Experts of a small language model: vocabulary 8192, a variant of SOAP for the experts.
Below are experts of layer 8 (counted from 0) of a mixture-of-experts language model. Rows are named router (the router's row for the expert), gate (a neuron's input weights, with its number), up (a neuron's input weights, with its number) and show model dimensions 256-319. Each number is 500 + 40 x the weight over its row's rms, rounded and kept within 0 to 999. Numbers have three digits each.
After each expert's rows: "comes after" lists some tokens at least twice as common just before its tokens as in all text; "gets" lists some tokens that make up at least twice as much of what it gets as of all text. This comes from a sample of Wikipedia text that the model never trained on. Tokens count by the router's weight.

# expert 25
router:434420508515477483454475429516486515472510459543449544455506494540508468507581539526462563468508436536541544488504519405500497528531494470491470464548547452443493465470518518465447503453478477
gate0:404513480456509488495497471496526478498471519582521501625540541529517519526438535449462503450484539517503494480537490409544518519477528472524501503515470480466534534463462538442439519457441498
up0:577540540536507501564503458546532461487530474485510549501532494436483495510503468474573515464544466516514518516523577580503516516494539476480576418552481551510492457507506493507448545543445509
gate1:490437521536545554512534563564495535566465477510561510526502527490560482534503500588468547521538505458523526455501468451462493525524418569535468509507539460460475475469527455440492469524474451
up1:389518461540562513505529464404514528508550431566596481555451518496531508422538538506465458459535454494509520498527464479474467541582445574521564530449499467500531476570558501447489456542488499
gate2:521521474498485490473420537596433537466492466553509466468475517487418444484506473501499547440512493477431472501548490428466479549529547486502542508536471477432495478566467547483481451505461489
up2:509504483487504459491499451549499404484539492498462478505586475501539510479448465476552493471565462477463564529530477523499490551459555450542531431545605466542499476540475457525472434487485542
comes after: " |", "|", "=", ";", " No", " Team"
gets: "\n", "  ", "\n\n", "=", " =", " Team"

# expert 15
router:461533488471441539490442495522501526402446518520549489482446505518529556535484510549531570492507502525461559471502492402509496475476481560565467514490457396487502517471495494487458530519505529
gate0:498549599494437509491449455573500410495495559523547482522553505533489467464460483560536481473557529460528472460426507438417430458566460475516471502511438553443597567462514527454436536536521484
up0:530573528454463416489472537469531523594509551525560535500506485502491471531482480526506477483571521486523467544415525495541469440591520475462520554559436492553543489547511453545526492502579521
gate1:455481447448492489535488456529522468395438492506534412484470551502438483475414480519562606489474511479500550479473496489540572457407471543589550500464495517461524515492551407560448483470506454
up1:457533494551503588438560526560525538488560517549518504517496581491480496536529482484493480454475501548483521493485502532444549526471563483488501503528489489430506484525455557551537476517567447
gate2:497550514453485552499451485442491583526521470487534522577446492509476497525443522473496519513505524516481531526538498555499505515503460503560515533548545514430539533510530525514478475502416508
up2:478499511531596479487492489469531497528501505549498533432495534528502511536507507487483474505488458438494435509500523473558498480530545489449454523438401465509451469475494500546525512560483472
comes after: "-", "\n", ":", " •", " Website", " code"
gets: "-", ":", " /", " •", ";", "/"

# expert 26
router:451481450500548494507454508497498487467491506522509464537531495491487501512501559543487547478520472490510486480489570494543512466558398535532480511533518458450439473518579526477450472582498517
gate0:459487456498467495516465418392473501533435504522437487482541507557579484514461506461561456522462525527537495527507636440513467470481554573558536527536559483420549431455443507586516492496497567
up0:453538523567507545483471533541516452495480540425560500537494499527469558487532565487454497468487516525453536480587425537472477491536439501449471509485448449531510539467534492448410517459477526
gate1:509516500478498536492551544550506518476492554550419515551472475473432515504427518471462533502476544553515494485425470559566468475524519464546532489507530496532546485557467523497545483429512490
up1:527464499497481487466532526537520448506445493521445578533386501541512531494481582483511511495528541547484452489424525530503500498492421459549495453500466541522529474520463531558497452487491589
gate2:449504536534533493517554532507532563510535471478466492471486460489482504487492554562600572440437512470480497508442463492556559496551445475530556465546518501440531477479486429465488531492543476
up2:415539511487464439531543534547463556460413488480539492470532492551484462522490574542477460516483562499483533487548540515478494498530539519420499515452481576463498453506501429445474520612499506
comes after: "\n", "=", ".", "\n\n", " =", "\n "
gets: "=", "\n\n", "-", "\n", "|", " \""

# expert 42
router:482487421489565485494521533397441471493483471549523449491539522483528451457459496521500520519470495566465462519486530446486452519462445505498525470502503485453512530516537500493498437569551481
gate0:461491508503525475464486501478435524475565541530386534531528530540473464494400552547592486546507499518526491472431488520395431599473499506533535530427453546501575499491521452414514530554562489
up0:534521553521473526455546487527491494503516545506519488485516544470506468405528553533454518502619494511548446541521521571582464509560547453417461563457487556488407456532453501435543564467481476
gate1:406591537573499575481506477437539472458465448474551476464518555527516503466492567484457472479530480502529536504564511475463511555507485448526473511422495467458506532495505545475478536519440477
up1:568460443451527472566534529485556591525514588588496493512488512500482496516496523545423516527525530497543474541477515489542514474530552488585514474508503598490515481455448505530491522468570491
gate2:503493525536499491527546489511470552443496517501527521505468540539572465477512483488436490503473502558460487539518412464440548521504463475535447488528492435546542498524550522493518501513487550
up2:518506450528450517577481417576476529522507502435478511457477450459520497488518568454565465549511527533498444500552504547528528520508503573473543467455515542480475561541529523639511449512421458
comes after: "\n", " Gu", " Mah", " Ja", " Bh", " M"
gets: "-", "|", "i", "h", "ha", "d"

# expert 5
router:492370459465508425463505517504446529560460501494516544472497466498495476431540519449373500513455474493550525448429537500498469473555445513496486461474424492580483518442437454461491489469490486
gate0:494388512606515439462520471432513607505458540501457521525477510523468444522563482515489456552527544549508475439473481531472504469572502496499473526484464521520474452523503520458517490452443516
up0:543536503493457511592551487549503398477527526458529489521497499551508490545423486429549448478488554437554520514577518465474529564475520534468514493502539507552493504495455479486526499550549530
gate1:465482414514549534485522514490516412443480422507445530417473474496480508500428541450524463550503563479411483512524550530517494478510583519466489461484522512463563487464487498511487511499466495
up1:532541507528460494552434470500469423502536427435498459477561588514507490545485450514457410541575464523556597498511560449544554519501537485433569540470500458505519516561522486482547494466554490
gate2:446438539425521464499465502513527488480545438542438517515552412500496532485568494565498498501479443556585525498531537412436526511490499465536499548497486584448483558502477517505536428518532516
up2:558517503562449520535515452518457456484595417516476537481576418433513489480507523610498462519514504529527490520529425516394448477555481472411544426559575494494511536559532490493496525472518451
comes after: "–", ".", ":", "19", "0", "/"
gets: "0", "1", "5", "2", "4", "3"

# expert 3
router:506417529519503459489435447499505490513503504524518502445503488465492503463484496543470500428448473511503500429445557512472464507545454480507553459498451441489493517514466512491443511461432432
gate0:523424567493451520483477502495540506508543498567497473473555512411505506532529510571482501534511449451484493485488559488448572456502507498460539528494454493478497521504448588523585472442489539
up0:455483560555457495513506551542524536500555477446514458523507529473493516491512501526563459508535504479512422483464502451474480496504488495462578562520451478479478494437515504480587553492480492
gate1:556548463422498519471518470471476573448459453459496541520441498458491482550565485532489428542495544511496482512454505498565520478430506487588583494461536504443501480494478467512515482432488460
up1:499534534470472464484468522476433580446496445492452533494527461469533474554508535499460548537445494551512438534457509505544485434447467486508550557499567467474434578510477462510478485518511464
gate2:449563510510461485536472472440507490515428441453543490498497506511487563510518489468444509485533502484556565528527557496532496515485485507480561471544457513533522488582459530425494470515509474
up2:444543527469516466525495424522523522455479492578501474471462375482512490545565456543478437535520513441537515503490501479516538479464432464494496486552447483504518495519431548451520546475501516
comes after: " of", " in", "'", " for", " to", " with"
gets: " the", " a", " The", " his", "The", " an"

# expert 50
router:458476502565517500470403415485466498485457496490513571459480508542438490478520562501457492469440431530454542541492482488567532500503513445517492438483499473514484470456449480525486502467517481
gate0:458493495480534514545539455520500505436524521502533455510480499505556534500483493483413480499452464524502452473484511513558502510501527505507475582466519515515528539495437552523608485452480510
up0:432509501463467588443549436479554493513442476455409525461454445469522461482502471427519461549462488481465512511526470544518465453487519455492473529462565494504486511507538516501530503450449478
gate1:533499546553514489501528484451426473519440548498528487522491508528472437463546531504480531501546456485491428433458490455507472500520543468547444554562550475484542519498476502531536541470512510
up1:499508453495480504478428464526540554514524512586536570431513490454478514588439514503531511446461571516514529433506493488502535466516418473516501484443410601509475473474496544461425484511519516
gate2:578539488421477507480496489502466504487481557492504523527526529508484559520540561508466480574474527476485432548502496510484498480469479526478540452530544463478462488545505488471567503477511452
up2:479514489527537434539453493511551489502574461524519548461529508560416470460518524537510515441562457454447473485520499533556547403413498470455518466479509487538452496555578547473489541480480543
comes after: ".", ",", "\n\n", " that", " In", "In"
gets: " in", " that", ",", " he", " In", " which"

# expert 12
router:518464506502516515489475504471511471491497469536583487514478490508548504499546539499504540489450415490566513464458524460505536507526460524483484518490500435471496417545473526466480485535453508
gate0:457478522493550431451502484435506470518472545434507501460505466528523483502503525472530548497472442516531531470513481461389449441498477482587482517458535488528522462449482497501458508503465492
up0:440494541492533540538575547574538500468470524476563481507522500484546516510393496531539514548465531595484475489500500556494511437537496535513483600466466565510519496533531473564477484489495514
gate1:463532426479501508513499502439526528558497542527464450485509463488530493539513521554481517468480529457460549498516491489467448502518521459437487549561525409495532471518501490578463584460582396
up1:540449487499558510498461471493498565520437487484579456536424457514565503503482512513496529520451520541486561476481460430512409447517475459467460516545536432568571404515487452522511576500558485
gate2:542486449518504512494502474512537503474515508472547424486536453448557457509532530445606545515516373523514529448469572484487517585481543509457447505540504562494442427533472428484458495474478525
up2:505526489464482543432555505371527445550572530486529506465471533504480510473454511534492479497518506454518451502496518491558477456474483555504454506500501536473528538441532585498518478536539459
comes after: "=", "\n\n", ".", " =", "See", " also"
gets: "=", "\n\n", " =", "See", " also", " career"

# expert 38
router:548516476528490511501501458431472495516533481502468501527462438499411497513544500514494534517466432457580527456451534432491446520541463518554478470461531456524428510462525481512456539499503474
gate0:493475557542457486450512610453507531514526477495524515482455499536458470533499499532574449463500487505494481417475441468491547485450483534537581518529533458514466428502566458568498459503432530
up0:455531560485465567503483469470537432477438480575593518560438452505559457473606443474452543500578485445607497540462540517516427476453448464509457489520424537472536533454452484536476515469512461
gate1:564418489526503540527508479523541463492514466531422514475573427464515495516464522518516557480523551551515462475526556481468494593513476560530550492579501485537590458520463508496495498533546533
up1:456561543552499402483511565569477490521494582489579507481478487534538472502520425405504461454427523491555458479497465458500586484508494480547448499385449489463465505498501498484503460503460463
gate2:474476454567491499424456563488567516402460589563540517454522496548524542505475481500445545545511415488522453461479486518501482502525513505449505520452524513524521566475469543471548500417469495
up2:497528516485462544510536491528536530535535492510465530546521432415506503492516492440516447447515587452503444550522480497537472472532456451589538487558380416518521480509612432506488501467527502
comes after: "\n", ".", " |", "=", "|", ")"
gets: "\n", "\n\n", "|", "  ", " co", " pre"

# expert 19
router:473428471438429492507473479515502477483443444514487482474512500550460527468517524575501519434543493467527529488469456489581442542528522476561498483485502421476509447504477498504454450496500443
gate0:514457559460410503527548512454486497570503560527460525523534488513576427494524497560530497457565528538514425442439530514538468443520478465512510558504467484545462429457464503455518520513425550
up0:540430576431475509493562501457464537489466485483505536545542443510522439464518560510487493488510554483527472480519495543556524446507480431504459521522547495523412459491439544467506444448470498
gate1:494530493479526496509479464548563541519484445452493470528563529452474488458426485522494561500465491490502513482436503500538480493522536495448457526539461502528544469513437495470439501509515591
up1:553531506443504551459597458486520504541491595493543503536472508523446460526481482514518473552547531542540458508557495502502453419545512466484551507431520584543466531518566468506499594521537555
gate2:444500497477515493577493506542509494530528497420507471421476529559491542470475593477466506477469543494502483585447518499524541459491468522507518505527521423411507501538508487488440518555498512
up2:508532447447458511457510502489592488524469429514534511513491500520389558509515576478490545436561576501494449523467546544481488443462490554473467505510475461508499509544580546538494426495477437
comes after: ",", "s", " It", " it", " which", " well"
gets: " and", ",", " was", " is", " with", " are"

# expert 56
router:478457423427491524445453523489496502431448433411562514585497521545455530487456518515445506444475523543446518412481532450475463462547478506498502489464445442559480556515455539482498531577454543
gate0:462515564463516535464502531501458513552469520547595599580507398482491500515498543526516523499470523511510496497536410552567439467496438457538507503510490436502433461494468506500520537473462572
up0:478497550498523550490426506544508482551451474488576508537467457457534539411518517540519539503515526562470427461521494506500493519563496468544545498553580483534512472552418495457446514480419517
gate1:463443444474470504489479542535510483490507458524517515454552493573446471501474448497566472496513506515553476513566491477482494530554388492500526462595492472459540541492496515505544630485459529
up1:549419526440488521529493491541509464564544462566544482455513524501483408472465488502490543494556495576551492436489459461441459499532462516432461486582537494448521479494438546513534473500456548
gate2:489441507490513500449549527513448517483468458505560500473509505456462513507572526478587501453432518500497502431413464452530496499489463478538400526520514444510466480511470520477519580438491572
up2:524512594460486419456546539510456526505483507540535523479481494479487475441540518482505558521479448511496537533496407472501499517487463540531520452508503483436507507504535474503561514427424507
comes after: "-", "|", " s", " l", " al", " le"
gets: "-", " \"", "'", "c", "i", "ti"

# expert 28
router:483488468525531464465525544439516488494483402543464510527547485533493420457551571476495510550481456431601488467418447438512484532606475532516429488437482493523470490467490452540541528533479461
gate0:481600528437467490455480476442517467473501409429425453572444497511507477609503524570474492493523553494484428526518465515496463462507498521554494505514477560492478564459555566599529484455471540
up0:477427509527503537484469477528556463532568520572533534443563477515531462494464496513485487489494453513469613547481477509503465466501548453460522482431456455488510485488485421430462504535510529
gate1:443507585532470440532539536422548477433443547534520451498527489567482509520532484526481607550525491496532529527540458489517486481474470472533409519458466486498488495458511450511577529514530523
up1:447560508531580526516508518464456482474466473532458417503528467551516443470509551474471502552494555463518488514467498537540575506441519494512501528474549460581561495544531475498538399548480497
gate2:419520496414432474493478561512553489482430528538445562485510465487441510569553505552514514487461446496478535514475560518451505491464462503535520472488606503472468527518493597505497496470545487
up2:475480546502522530517535437561484498503535530502544430472546499515570589491566427434495478440501564529491479494538571573508464504459519497543474449559504484496508593541508486455547512548450544
comes after: "\n", "\n\n", "  ", "=", "|", ")"
gets: "|", " |", "=", "-", " Succeeded", " -"

# expert 13
router:360540483481436475514407516487546489476480484491555441528551480574484508434474543522430465456510480472524545535505547480451482509507467550581442451475539436457450533543457533518432538482480446
gate0:487499508458489487497526514510475512586467535477495462492471519481481467464504469467504497468450551513609546525480428447485469425427456475449407532477478401582451512526551556499491522543518464
up0:540532564562518540462476535412520582541492396552566513604460478448480514484484491554442469492493509420502493485521549463522523486522515484475487473450473559490489531505566468462501495474490525
gate1:458492464479477478515531532534470429528541456491463438483547521496468569406486550486525518486490504450502390518484533442537485508533526512521531445585473517450475527512468542549494539530523531
up1:423471468529518534570465551511480458544575497539503530502473486470434546478457507535512435554460540507452487470507529452512465491540493538436543452520506506476509436532484569586490507508560424
gate2:434592546517508489469517501487519483529483570622498379520499508488523504452458505479415479514509541474481552444532439504483541402398513472479510491497512557433473494525515490502457492568495435
up2:522543544552548469462496488570562518527451554434521434516574497530504494538461545480547507418517549508483515496522482488460521467495500544490481481508524524493495445503484474502406528494512579
comes after: " as", " was", ",", "\"", " is", " known"
gets: " \"", " as", " the", "\"", " is", " name"

# expert 45
router:419461487431483507486496441487446513466437501467492544508539468525455472549515515530519534520486532570497560484518492454473504486565486537536483494483473474514534501527422533503437578456478530
gate0:461475582436484497564483499478581524492491544444467522438496509488443504495505488529542519510483466490443578533567452541508495482581490500481470491509530485491416472454480510547517578478460506
up0:484503469485451497498450516485492489515528543602574533568504505505487547450479497417529478521455502467443517526421525545485549454445431536469518496452461535474488506478447521510503497564520453
gate1:449472561475507528549511514475533503573517500482539554537497520522485462499444541423536491462453485527512531562504535522483527475547518514481495516503471533499483545455452561638538482489493522
up1:554547601517442525513509509539511458470538525474476518488493546504481446505482514550413497519485484525481529504560505455539441558530499484559553485546596454530412490515616531459519545569466483
gate2:480493450618481493541577527457471488416478511441513564567552532480486449489388561463573557543502453542507528568512515502410481509543498452482525485448513485480540483542472495484466463540470488
up2:535540529583466462505487514534583531516455553452395465532519582551447550489544470485537511508495522477476458450412439456519518536566462476531501495454583509489503560507488552530414441509568529
comes after: "-", " and", "–", "/", " or", " t"
gets: "-", "D", " a", "ed", " t", "de"

# expert 24
router:483450482436414561485502483490449513529503504510507515482536512503467513436449599486508500475482497504495540477500568556532504540562471492527477416428527410486414503533540510485424544492522488
gate0:445452516516477498500503464483520441539413414457567535471461465517527471506501520467554534554482486507645538523495522481505492469491427488497547456537548450482532600488436503543547504520487484
up0:443503519512542541567562474409517510500513493506524537545488463540462516439528481510481475443483471539540439449426560527479428543415504519467478457514468529425497508491530491463519485476499495
gate1:515439575478499504452524482504510526538477510477474407471554485483511470496466499484552527483488526475524497452558510451554484569514519462411526488489517454575514471418499525479514496467510506
up1:486544463482475532494427512487478572516467478491515506539483396498496468444476543532468548473433506434548476573550473536506506505471439499425491428522506458522479517536514460578452524615444466
gate2:438512491405513565518526521553462510481496524479481535502454459517448531469514491510524405506495594511514473456507503406449480476513463489447463486477585471530521531444452505476536500532450529
up2:476472499495439483611533569482554482559443492516473423470464506514464464441531470551514479531492544558541551489541415467485509471540508518482469476604479521493517484479562500516484523457531512
comes after: "\n\n", " the", " of", " by", " was", " his"
gets: "=", " the", " (", " his", " son", " E"

# expert 10
router:464486432482495394497433486471462516459501555484516504482504482472530542496502586460493459502429517539509522468423465484466514526498538504524462481474453453483506487484447586519555508531485472
gate0:504471488420540439540430494530444486557475539526534532471431472472563488459474512506430505538531509440527546495506495497534476525545443556457524479498543551470482552486450472485559494534515503
up0:421482476503538523528408458414518543541514502472520518484398477491566430441561512516444524521504527545535504560441599507525485463556448497478561499491506554529534443473448478524502482535506544
gate1:485556520517513462448530518463527490461476492529485492436493496442520544503507502457497518526490555487532512533494456524513496500454438545484498485515507474534448517536475487477557461544532499
up1:496466517520470431518455535428438531480494569522485449462496509564559513465403551461456585504474467504518475515465472468475490506506495436583479532447485492496488600460460477534485450534463385
gate2:530531536471500500503528526525408528422459491487516436473467524549518549517524529478562529524419553593469479553473391448489452541509469527488529517462487451500491506538555463480494598567511503
up2:501419515444548557440482524584584482508541536535516483561539507552544551529567519579499479540450464522495472508479470509496550513446496518463498462429507438523450503527500547562494510532472504
comes after: " |", "%", ".", "  ", "|", " 0"
gets: " |", " (", "|", "%", "0", " 0"

# expert 39
router:498462518462478507524468424445475444520461543464520527513480489527478444515506451529518490464497513541538528484388555429503475515488448534550526506509443404530494471447516488514465534495506490
gate0:527567524493514531550470505580535492420483543520437476516534540444529451485466518504492473538488470503486586481492551535460507566522532440456452449550527502499504391517500471499453503476470553
up0:456510502490427520493480527455490512526499460517501495485515537466522485528528432440481531466448496474399504497484554546509486496462469451468558484472481487503475457542429527532523546489499517
gate1:537519489464471536456516523564504512526501527448526553473499468505536483493496418453508523524558563494588465529455561549500487467555508505453595497470488478550489458462519504469394473526527444
up1:477521467492481529526494514557488528503449547482551519498451528493507462477513462462433519508529515499536538510516521508483452493514491511489550476455435489554563475463472454501519419445510469
gate2:493505474521547472525521564481453498527391553494477451469444523499506520515517578527482549536423531519536427463465471479456458512506423551533457507533557455507508463479483434524517480487506478
up2:471484522473511503536504458518438463580484457539456467508471493500518541445532519521516430529378496452467496464474522414536453451487499550562474619479441505541463594495496582552496507509438477
comes after: " |", " a", ")", "=", "|", " the"
gets: "\n", "\n\n", " first", " new", " main", " major"

# expert 58
router:466433411498460439452450499511556485396508439511507475490465432492504473554541543530499471483475526516487540492455463520493563547545504489525478522476490452472434496468536531500484554495455483
gate0:474485541516491535545595459503551490499504457556496482463548540525494492512540549450557471422585483504490492494455452554463564505575477520451534530566502496453552430438520520502491519430514464
up0:477532482527447462506436516485429548537487423429474476500503457524535504548424532541495503599455509446511477464539514467536452570514514515486473505416508434501482563585468505496538475587407480
gate1:480562421550485487488567536482470463472485479508528435537571511514491552543497534460511505528474447493531537556466472458505526603540512509465476545518489518467463421421459502525484501530538489
up1:584502439429529505431505443438450470490526475526480404449452519514483568461433444548468465534508495511488507496512544473461498431523436501513518451479521565548432498505580490467521549589475484
gate2:438538521523440530556456435473460516488510402520520494553458492525462581468578420493446510469481502451508491526502515478500542558484464586437569464465516504577517449467593501561508485575440469
up2:531489477534523600576539505493517500489521429453482509502565524517490534531480487525570465557474533546472377567493470524554528561567496484431493400549415565512512539469456524527491505478495500
comes after: "|", " |", "a", "wood", "e", "i"
gets: " |", " (", " –", " =", "\"", " —"

# expert 6
router:492472450471517482498435495476520484444478526551548527515527495478475503468571531495471556476529436518547502438500560422502473492564497511521489468506442467498515563533504507482497500449455393
gate0:581524473521478463553506350537518422468554517518555523507559475464547472437548561451490526525587484532476506524459485528519510532425476501556492506487513471497454541618510459543482519529432497
up0:472477461474509439492416560497577435500509494483500472495537437438472504500440511550462415526424505504453472472511500593529552527449514474502543457483500474506458548451471499429507482496532517
gate1:440535550487439513525553466602478486468470497505443461526508514494517510459520499561486485506521535489516522466436511462535538491530471593506559459514538512497549553628550441485549454510507465
up1:488592501466523483528530523582582516530450486506561531487516453491518506485474441550487570553507505498489561493463477475543568561510531510543461502553440560524515521511501531469525493528490453
gate2:479488562510509514536474489476491472479475439480480590587516488543456512430471526467459512499503484484499520558468562436551544489532487536462496467462443453458455438508454490502537487482477455
up2:470526593528543489546490515493526469496470459485410520562496506568410523445501449505526445532529477491434460511488547481542505452505478497478486458425522470468518413588473457550541534470494477
comes after: "  ", ")", " 0", " —", "%", "0"
gets: " |", "|", ";", " (", " /", " –"

# expert 8
router:497437531470474477524476484446504535495447544464556512501488501465503502494520519518458518499495491530495531498462496522501470563606433477558494467510472432507450479515457477466511594518453441
gate0:558488560548518503444550526505523415541473591548512526504536570546497517469519558567533483512553468533428484585549461497497507485540483472508504540525509537524438495581475437466533512550482501
up0:555473469461452468461447436469475495494545516564558469452482509449567570495550526625479512444544465479540511495476473512521496597539545520547486485495464487409494485550495409554487498528469471
gate1:525493501524471532478535477495549439475465481548567553482414516551531497534516547486473463480460510570517483553539427483453596508540519546504464543414472518529515531515445448445477520502534461
up1:550499478485519519540504433467503493592526437494559564451440465430525480502516513502435519470426478486469533532405566557515521544488447491476668469460496545528498540478509490472577483506572420
gate2:559528479553457514512492515521530479462516538461528502475551515502504554500498541542454564495451409464413494492490501528544492617495467510560454485570546481533506527446466465482531500458524530
up2:571450472441571457503529521534462536515612496552593428471476476483504494492564439527497428553479583450556480486508455522504518454476535556512422539456506547447473447540540579559445538461438493
comes after: " the", " a", " The", " his", "ti", "The"
gets: "s", "es", "ers", "ation", "ion", "ment"